From a checkpoint of a small mixture-of-experts model trained on Wikipedia.
Experts: 96 experts in each of 9 layers, 160 squared ReLU neurons an expert, a sigmoid router, a shared expert of 256 neurons.
Training: a variant of SOAP for the experts, 1144M tokens, 17457 steps.
Below are experts of layer 2 (counted from 0) of a mixture-of-experts language model. Rows are named router (the router's row for the expert) and show model dimensions 192-255. Each number is 500 + 25 x the weight over its row's rms, rounded and kept within 0 to 999. Numbers have three digits each.
Before each expert's rows: a language model's description of what the expert responds to. This comes from a sample of Wikipedia text that the model never trained on.

# expert 42
Description: Symbols, codes, non-Latin script. Math and code symbols like {, +, ±, ^, identifier and chemical strings, digits in tables, and Persian or Thai characters.
router:459470477525473456505552476528492522510509493508499554469514488480517524521465520462485516448476512495515491505528489500510518556517545519509492460526543479543479494512501462484485536509482494

# expert 60
Description: Paragraph breaks after sentences. Line breaks after periods or colons ending paragraphs, headings or list intros, plus years like 1992, 1997.
router:479510488526476511499493503528486516495466440525527555487478477493463527457503517503526524498514453507541487489521483490444523462496497530515519517492504480490537484487450526485485505525465440

# expert 24
Description: Mid-word pieces, coordinate markers. Inner pieces of names and place words like Baptist, Worcestershire, Baton, the invisible mark in coordinates, and tokens like co, ex, both.
router:482522543499525487465526483524504444503442491491473490500495500458445471477456520487512491515496499511503521503513488501501483481470506487526518500487500502484490509506512501468493491495482525

# expert 48
Description: Personal name pieces. First names and surname pieces of people, such as Harry, Johnson, Kramer, Kroger, Koloff, plus country codes like FRA, ENG.
router:499508478475445526471541508460478482521529544558482490524466511499522441523465516505487474542483513479495510522474515552506461477511505454529536487509456515490443503502490533540494521481495487

# expert 29
Description: Sentence-ending periods. Periods ending sentences before a heading or a new sentence, plus =, !, ? and dashes in heading markup and table separator rows.
router:503518501508487576537492535472480499485506472513532536465492505545521528501510485476503547480447497509492482494479476492481451479514470454493493492577571461474517492487488506493510514553473484

# expert 5
Description: Articles and name pieces. Articles the, a, an after prepositions like of, in, to, plus capital initials and word-opening pieces such as c, ci, St, rec.
router:478486469542522501458484518512498500469471488505501520512513496510535528492535470519550525491486532508490518487486488529466526488478476479507509474468515458544498517478473496514467512497510498

# expert 54
Description: Line breaks, headings, years. Single and double line breaks ending list items and paragraphs before headings, the slash in coordinates, and years like 2003, 2023.
router:482513487524474503502493503524487518497467445521525544487476476491468526456503512501526529499509452515537488488521483486447528459502501523514517517488503474492546489490439520491482512520468436

# expert 20
Description: Verb endings and directional prepositions. Verb suffixes and verb-linked prepositions, such as ing, ed, from, to, into, back, return, and mid-word pieces like extra-ct, rel-eg-ation.
router:462536505537443484521513543504527473484529494467491458506468513492497536485491502490505425494565540513467482467511452516517548554505509533522515540478474511530545486498519468491487511502443499

# expert 40
Description: Dashes in dates, tables. Spaced en and em dashes between birth and death dates or as empty table cells, plus indented line breaks and percent signs.
router:489476490518456517490503489503518485477490508550505548518520471490522508464489495470453527509510510542538531476478486506491516472476505507498513585528483506484502517520492513508445539494461496

# expert 18
Description: Word-start fragments, foreign scripts. First pieces of split English words like pedicel, coordinator, Comics, frequent, plus Thai, Japanese and Greek byte pieces and quantifiers like several.
router:486546499551496471538497463532486516506469529512493528478488484536430496497521500493546507526528508502496497517490473483478524498500515510495501453494533520499519511493499505487505485510475499

# expert 16
Description: Word-final pieces, person nouns. Final fragments of names and words (n in wouldn't, -ist, -ers, -t) and nouns for people such as wife, designer, member, coach.
router:485516465468528536508497542471454509499520473482541526466471514482503514539444492533476485501483525504466525501523498479505496497482497477521516515480506479475478496497498489502555470486513494

# expert 41
Description: Opening punctuation. Opening parentheses and quotation marks, apostrophes, slashes, braces and dollar signs, often before numbers, years or song titles in tables and lists.
router:477454500476458478474496496521518492494516538466446527465512498490476521463462541492558481500470489501528507510491494512494482460507498484488512476495496485492464491451513499486496499517506475

# expert 6
Description: Conjunctions and separators. Coordinators and joiners such as and, or, &, hyphens and table dashes, plus mid-name word pieces like Goosby, manual, Permanent.
router:474545492518485498466537517486448500502484484497492514517492522490541545482530497481542470495517471502506527504491520466460524462500496526507547492531493481493493516544479477504495498526508516

# expert 12
Description: Commas and discourse words. Commas after places and clauses, plus connective words like also, this, new, in addition, and word pieces like companions, therein.
router:499500526498511498496530492465551469535518505520506475519511472498479482487480493497511496511496511549534490479464525496486487484547538476525482494485494480528503489475483528523518501463499534

# expert 37
Description: Conjunctions and coordination. Coordinators joining words or clauses, such as and, or, but, while, &, slash, plus commas and -ing endings of verbs.
router:539530523510447502520507507503473524521483507515488525481526490499519469486510480520530455486476467501486513473526518484510536507507554474501508501529489559513536519465494521527535464493493524

# expert 36
Description: Infobox fields and line breaks. Line breaks and field labels in infobox-style lists, such as Location, Coordinates, Head coach, Species, plus degree signs in coordinates.
router:504478494508497482471499515527523506504515503492507496536539511501531468502504459494494492537508473496528517515480526484504529455496515517491433472500429486504507487498530472527512498477531534

# expert 9
Description: Capitalized name beginnings. Capitalized first pieces of names and place words, such as H, E, Z, Bel, Mid, Dor, often in music and sports articles.
router:555528466530509496462540519526509449467476465488493521512477514483544524511497516498580516519509488520548519467495476505489506482508538484517536427456460529493503474518516460512492450479516482

# expert 49
Description: Personal name pieces. Surnames and surname endings (Brown, Smith, -ley, -den, -ski, -berg), given names like James, David, plus he and quotation marks.
router:452487554502487457490473491467471497490493520466520500494494470524530493487568519515473537518492516502509447523466531503585479527504495518476514501515500467509502452490489496516521482516474506

# expert 11
Description: Verbs, pronouns, heading pieces. Pronoun subjects and verbs like he, was, had, get, buy, plus heading = signs, list dashes and word-opening prefixes dis, sub, Pro.
router:508539492532497495521523461548479470526500473474506495542477461459489507489572565471509514499485491501508528496523501498484514438560526510492512530500518500519483482480511453475525466533489500

# expert 62
Description: Connectives and function words. Prepositions, conjunctions and auxiliaries linking clauses, such as to, for, and, not, would, than, plus quoted Wh- starting questions.
router:502512472519490515466496533488483469438533489505502487524514517503519507494484468530512487497541526480499525465515488491484487494479540532508493509449523573495567478523502498520452483506459486

# expert 56
Description: Table cells and units. Pipes, dashes, decimals and measurement units inside tables and infoboxes, such as km, ft, mm, ±, %, and score separators.
router:445458518487477471504514488534517517541495514522467492503529496480496521495546487508473519485517457476556503539538495524537539525515476483467532504466487491472474511500531476492549542500530554

# expert 47
Description: Capitalized word starts. First pieces of capitalized names and words split into pieces, like Prov-idence, Art-hur, Mid, Pu, often in species taxobox text and non-Latin scripts.
router:487497513505505445506547495478505522478491539475524472526505512505518532519489506505524506517525496490459541501495497504497512513492512471534504515519495516542518471535542526505498499509543510

# expert 22
Description: Copulas, word endings. Auxiliary verbs was, is, be, are, had after a subject, and final vowel pieces of names, e.g. Kearse, Latino, Diva.
router:491484501500532473483498497514514484464524511477468480501529465501502504466560530525499483475509535478476511456525509463492490506478486522503517526488520581476502448456508492466483500477526504

# expert 50
Description: Sentence ends and fragments. Sentence-final periods, digits in score tables, and odd middle pieces of names and words, such as aka, lo, iu, ez.
router:494497467550471480508495504494499489491466445509502542476515504500511524460503494470507530474481478517521489480551473475454493474500471511495488458492505479496507503531447517499468525531450442

# expert 0
Description: Table pipes and fragments. Pipe separators opening table rows and numbers in sports or census tables, plus mid-word fragments like sp in spooky, Spongiiferula, Bristol.
router:475501535475515475491494507497491537474528476486505501488528503509523518520488483482485500550495472510492472491493474492453535523478518500535498510500501485522490499507504528506517510469486522

# expert 38
Description: Years and numbers. Digits, years and time or distance units in dates and tables, such as 2010, 000, years, km, and closing parentheses after dates.
router:529513505528476477511487500497564488521475502514529484508493455499488525500538528487445469455474502468492491468509477476488503441478474480508494511450470495495493507480518510497488500498443478

# expert 51
Description: Table pipes, semicolons. Pipe separators between cells in statistics tables and semicolons in lists, plus abstract nouns such as public, social, economic.
router:472551472505542493493448509501475500504525502474501495523487529460520502522528511449522508471502481490495483486491482490519517526528505510509517458463467496505505497541480519478474456524496492

# expert 52
Description: Table pipes and spacing. Pipe separators and double spaces in wiki tables, especially election results and medal tables, e.g. Democratic hold |, Norway | 0 |.
router:512533488478554430487492478500473542501497478491508491479519519490523472506450509458527532505470506504513503511496469487492520513487499508518513482475565453506512502553488504507460473511498509

# expert 2
Description: Determiners and possessives. Articles and possessive determiners starting a noun phrase, such as the, a, an, The, his, her, its, plus first and possessive s.
router:487461526517471469495509515496504450523501476479506520489490457506510523530536497487509578488500550477508515485500493493472518507461512506495467476485524484536487500476462554505476507523476520

# expert 57
Description: Conjunctions of and and. The words and, of, or, &, de joining list items or phrases, plus g pieces in names like Fang.
router:543537470493447462522496544502470524480482480545490547475490520478491529465551483538501468489505457520457493499518485502462517476526510467505522498504528473512493498483482485473494544490494507

# expert 43
Description: Heading equals, title endings. Equals signs closing section headings (=== History ===), and final pieces of names or terms like wood, chronology, listing, station.
router:506445511530478529484502526498514512486496519532485525455508499481517518498500472457415515494513528527554531497464517480500476475491462475450535588511514461511536551486519498512521517455473494

# expert 30
Description: Opening parentheses. Opening brackets before years or roles, like Statistics (2010 or (anchor, plus dollar signs, emoji bytes and pieces like Puccinia, Pendleton.
router:486479471512509462512531512513535515514475527464466524464522495472507487508465507506520502532489500482462501505474462492506504487517516510511521458476487488563481500507518519510476475499522486

# expert 17
Description: Foreign name syllables. Mid-word syllables of non-English personal and place names in tables and lists, such as Ku-any-sh, Y-us-uf, Bur-und-i, plus pipes and parentheses.
router:495479476476500532478487506490537470568516501510484474509498535491499455514571507514486485529501533490526477530454529526494536493506487440482469538527509527539523456471497436496494496469497519

# expert 8
Description: Quantifier and evaluative modifiers. Pre-noun modifiers after an article, such as this, most, some, same, true, perfect, first, plus Binomial in taxonomy boxes and Thai or Japanese bytes.
router:489555493510542518533445502528474511539500480454492494477517464515472501497518511523541489523490521503457462506453498480462522553520523439496500506490475485450523490577506512508503541450496510

# expert 19
Description: Scientific word pieces. Inner pieces of technical words in biology, chemistry and medicine (recept-or, ant-agonists, cogn-ition), plus list hyphens and the, in.
router:532482549497456501515501533509503545501471498535497479491531496486509487543473516469525520515476520467517451491528484494536501510477499506492505498514433516509491509515524522493503532523519464

# expert 34
Description: Nationalities and proper names. Nationality and place names like American, Spanish, British, Munich, United States, plus first names and pieces of foreign names and codes.
router:514526449497490577533490481469495511517490457517466484470478508535453490496521482501490501463504499518533532498524494516501487502485499520480499488484490480490466517519485454513538520430456504

# expert 31
Description: Infobox colons, compass words. Colons after infobox field labels such as Summer (DST): or Full name:, and place-name words like United, North, South, National.
router:536506529524526500529516440499523475510470497491524496473501552485473487501481525501486495504477485551522490503526491497461455514514524482506500480460518511510492521516502486516455506495453491

# expert 23
Description: Commas and was. Commas after names, years and birth dates, plus was, is, It, He beginning a clause, and numbers or capitals in table cells.
router:537479495534503480487479500534507472528516464526467502510475491527547481462532502491512466479501483480510489522522542522493519478488506479520515503528526529518501486498485550485456505495500464

# expert 10
Description: Function words, word starts. Common function words and modals such as to, or, is, can, under, plus word-initial pieces like Su, Un, New before York.
router:518485465515476505517471542497498499454504540468557522470537470554520484524464444483528532480488482496474504515542503477464467505526534505472480519518477537496501504515514506496547524496538507

# expert 63
Description: Word-final endings. Last letters of words such as plural s, final t, y, apostrophes, and possessives like her, their, whose.
router:525474543461532502448455509500446466485516503483558517470493526455489461467554499520467471509517516511493486527482494483487522485483496509505495502518533466528516520504483513488515541497545510

# expert 13
Description: Mixed list nouns. Semicolons in lists and common nouns ending a phrase, such as days, medal, artist, music, Award, pandemic, often before of.
router:436501488501494520533503516508490527490501494506522474503460478514542501485560482468424478475490496483465463491466474522497471443502498499492498516452428521419484468508495559512515506477507472

# expert 53
Description: Commas and word endings. Commas after nouns in running prose, plus final pieces of words such as -ty, -s, -y, -ion, completing specialty, hospitals, embassy.
router:526506493514488468556483485512543542484511519518543467519509451522485524486486516491484487491495474529492488530468555487506509523472525479525514513569521518511491484521509532517490517499491485

# expert 21
Description: War and politics text. Commas, of, the and word endings in military or political history text, plus words like military, forces, against, Syria.
router:510498457512434520511504539461488533490509482537498492476492484497507525520466512513457500501499441522508521556493554467485517479520487532499475514511493479490486455487497463520533520531522532

# expert 27
Description: Closing parens, naming words. Closing parentheses and words about naming, use and form, such as name, known, used, model, plus section headings like History.
router:515500509505513480556494483528544461527476515523480523498527514562516488551455490505487486521499481497466477515536502508466488511519519556482494524482464528509528491487513477525481478488492471

# expert 61
Description: Commas and prepositions. Commas after introductory dates (In July 2026,), the words of, in, that, and Romance particles de, du, del, da.
router:525501514503527453531495498474519516454495480503504446510501486510470565443536512495515500485492472548485488492494506495533489539510493470499537452544519488526515478533498519469513517474448456

# expert 15
Description: Asian name syllables, pipes. Syllables inside Japanese, Indian or Slavic names (Sh, Ka, ka, Ko, z), plus table pipe separators and was or had.
router:499456519492556515493510505484539467534495518480541488485468516500485488535532468490498473540507494523496493464479476568528493492485507501464512506521532492496505487511499479543476501502488487

# expert 1
Description: Sports results tables. Pipes, dashes, colons and sport words in tournament and league tables, such as Cup, Team, Championship, tournament, round.
router:487510432564506520485533502440517480502499580470508457511526534489520495498473514496493501482515529457508494464488533497494509516522502531483480497517517492458458520530508434501454500503471534

# expert 25
Description: Name-initial pieces. First pieces of proper names split into several tokens, such as St, Co, Ra, Be, Har, in Tol-edo, Conn-elly, Hoff-man.
router:458561548529491541499421553481551523503509480446509524492509519534561479481487543530505505490457466510454475481492520489481468504509517465497522503470498498527488498414531480502534510505483485

# expert 58
Description: Headings, possessives, counters. Equals signs in section headings, possessive and number determiners like his, their, one, two, and mid-word pieces such as m, se.
router:479545502507498514481488486539508509496465483509535437462478477486531512512529533492522500531506514505469498520474511544501526510468518511493468487470485540485506486534500486521471500466482504

# expert 45
Description: Mid-word pieces, equals. Inner word pieces like al, ol, f, l (Rudolph, Vital) plus = in section headings and opening parentheses.
router:546448496461503541465513495496522524498512490467539493505542460487497514450468492475534494501502526514476492477490537502543514543485523466471511452480469491474500477493498493455460521556506534

# expert 59
Description: Name and ordinal endings. Final syllables of names and words like -na, -th, -ni, -ber, plus ordinal suffixes (113th), single digits and century, often before pipes or commas.
router:517522471500484493525479483515509498506557493528489511504518487500466472518475504505458512451531490496497494482492490506515520469560491488499518521510541492507511477477497504500485494460499512

# expert 44
Description: Place and institution names. Name parts of universities, states and places, such as University, North, State, College, and endings like -ton, -wood, -ham, h.
router:525503470507504516529503493528499465498477534493518468547492471517462539475482537510493489466490542470529495493429488457469476494477497518476468493540521524474500501474491469502507434507474506

# expert 35
Description: Table country names, symbols. Country names before athletes' names in sports tables, degree signs in coordinates, closing parentheses and v. in case citations, and non-Latin script bytes.
router:479480466514512484521502517521537499483459500470503514509474477464468513506499493518466491508525491503525517482544472456525517505505490548441455510473455478497492527475513507482507512494531466

# expert 4
Description: Closing brackets, table fields. Closing parentheses, brackets and braces ending a parenthetical, plus quotes, percent signs and digits inside tables and lists, e.g. (caretaker), (2016), Platinum.
router:513453509525483454517507514458537504504480463498512492490496461532505501477504498510455452519516482519523511466514496519455511458455449511499508548487470487471501526513492490484481516451482481

# expert 26
Description: Lowercase word-initial fragments. Short first pieces of a split word after the or a, such as t, p, co, un, mar(tial), war(ehouse), har(sh), often in taxonomy text.
router:539482471554539450528480491467517546460456519481513506515510521484517483536501438487489490511478493530498489488520498462502478486519509517503547521468472484506483470516529485464487502462519482

# expert 28
Description: Sentence-start pronouns. Subject pronouns and auxiliaries in biography narration, especially He, he, it, who, also, was at clause starts after a period or comma.
router:484488463555532522459503520477551452548504500491467500438494500535527462463502521517537519467531478465500483501506487517498510530471504500477492482511504543414444518478512451494490583466489508

# expert 3
Description: Colons and name syllables. Colons after field labels in infobox-style lists (Website:, Summer (DST):) plus syllable pieces like ti, si, ta, di inside names.
router:492502516530553474498463509505510538534465493493476497501506492513546515478488463479521513493478526518515507484553469510543464477519495493518535467480498512549487534494506519507486426491474488

# expert 7
Description: Plural endings, auxiliaries. Plural suffixes s and es closing nouns and names (ranks, Angels, agencies) and verbs like was, were, are, can.
router:492469503488522537510506476510459490491517491457505509463485483512518477485515533509520511502527495504524508517551498490472499448513525495505547512531490530435482479494502534512503515469492486

# expert 39
Description: Function words, prepositions. Prepositions and light verbs in running prose, such as by, is, with, as, about, including, usually starting a phrase.
router:482490473504515545443498485534479520538507504508509557458512487547550495565535487524495512440465502488531487470554554513530509514457500534502516551479537523558472493479502462503481522477487503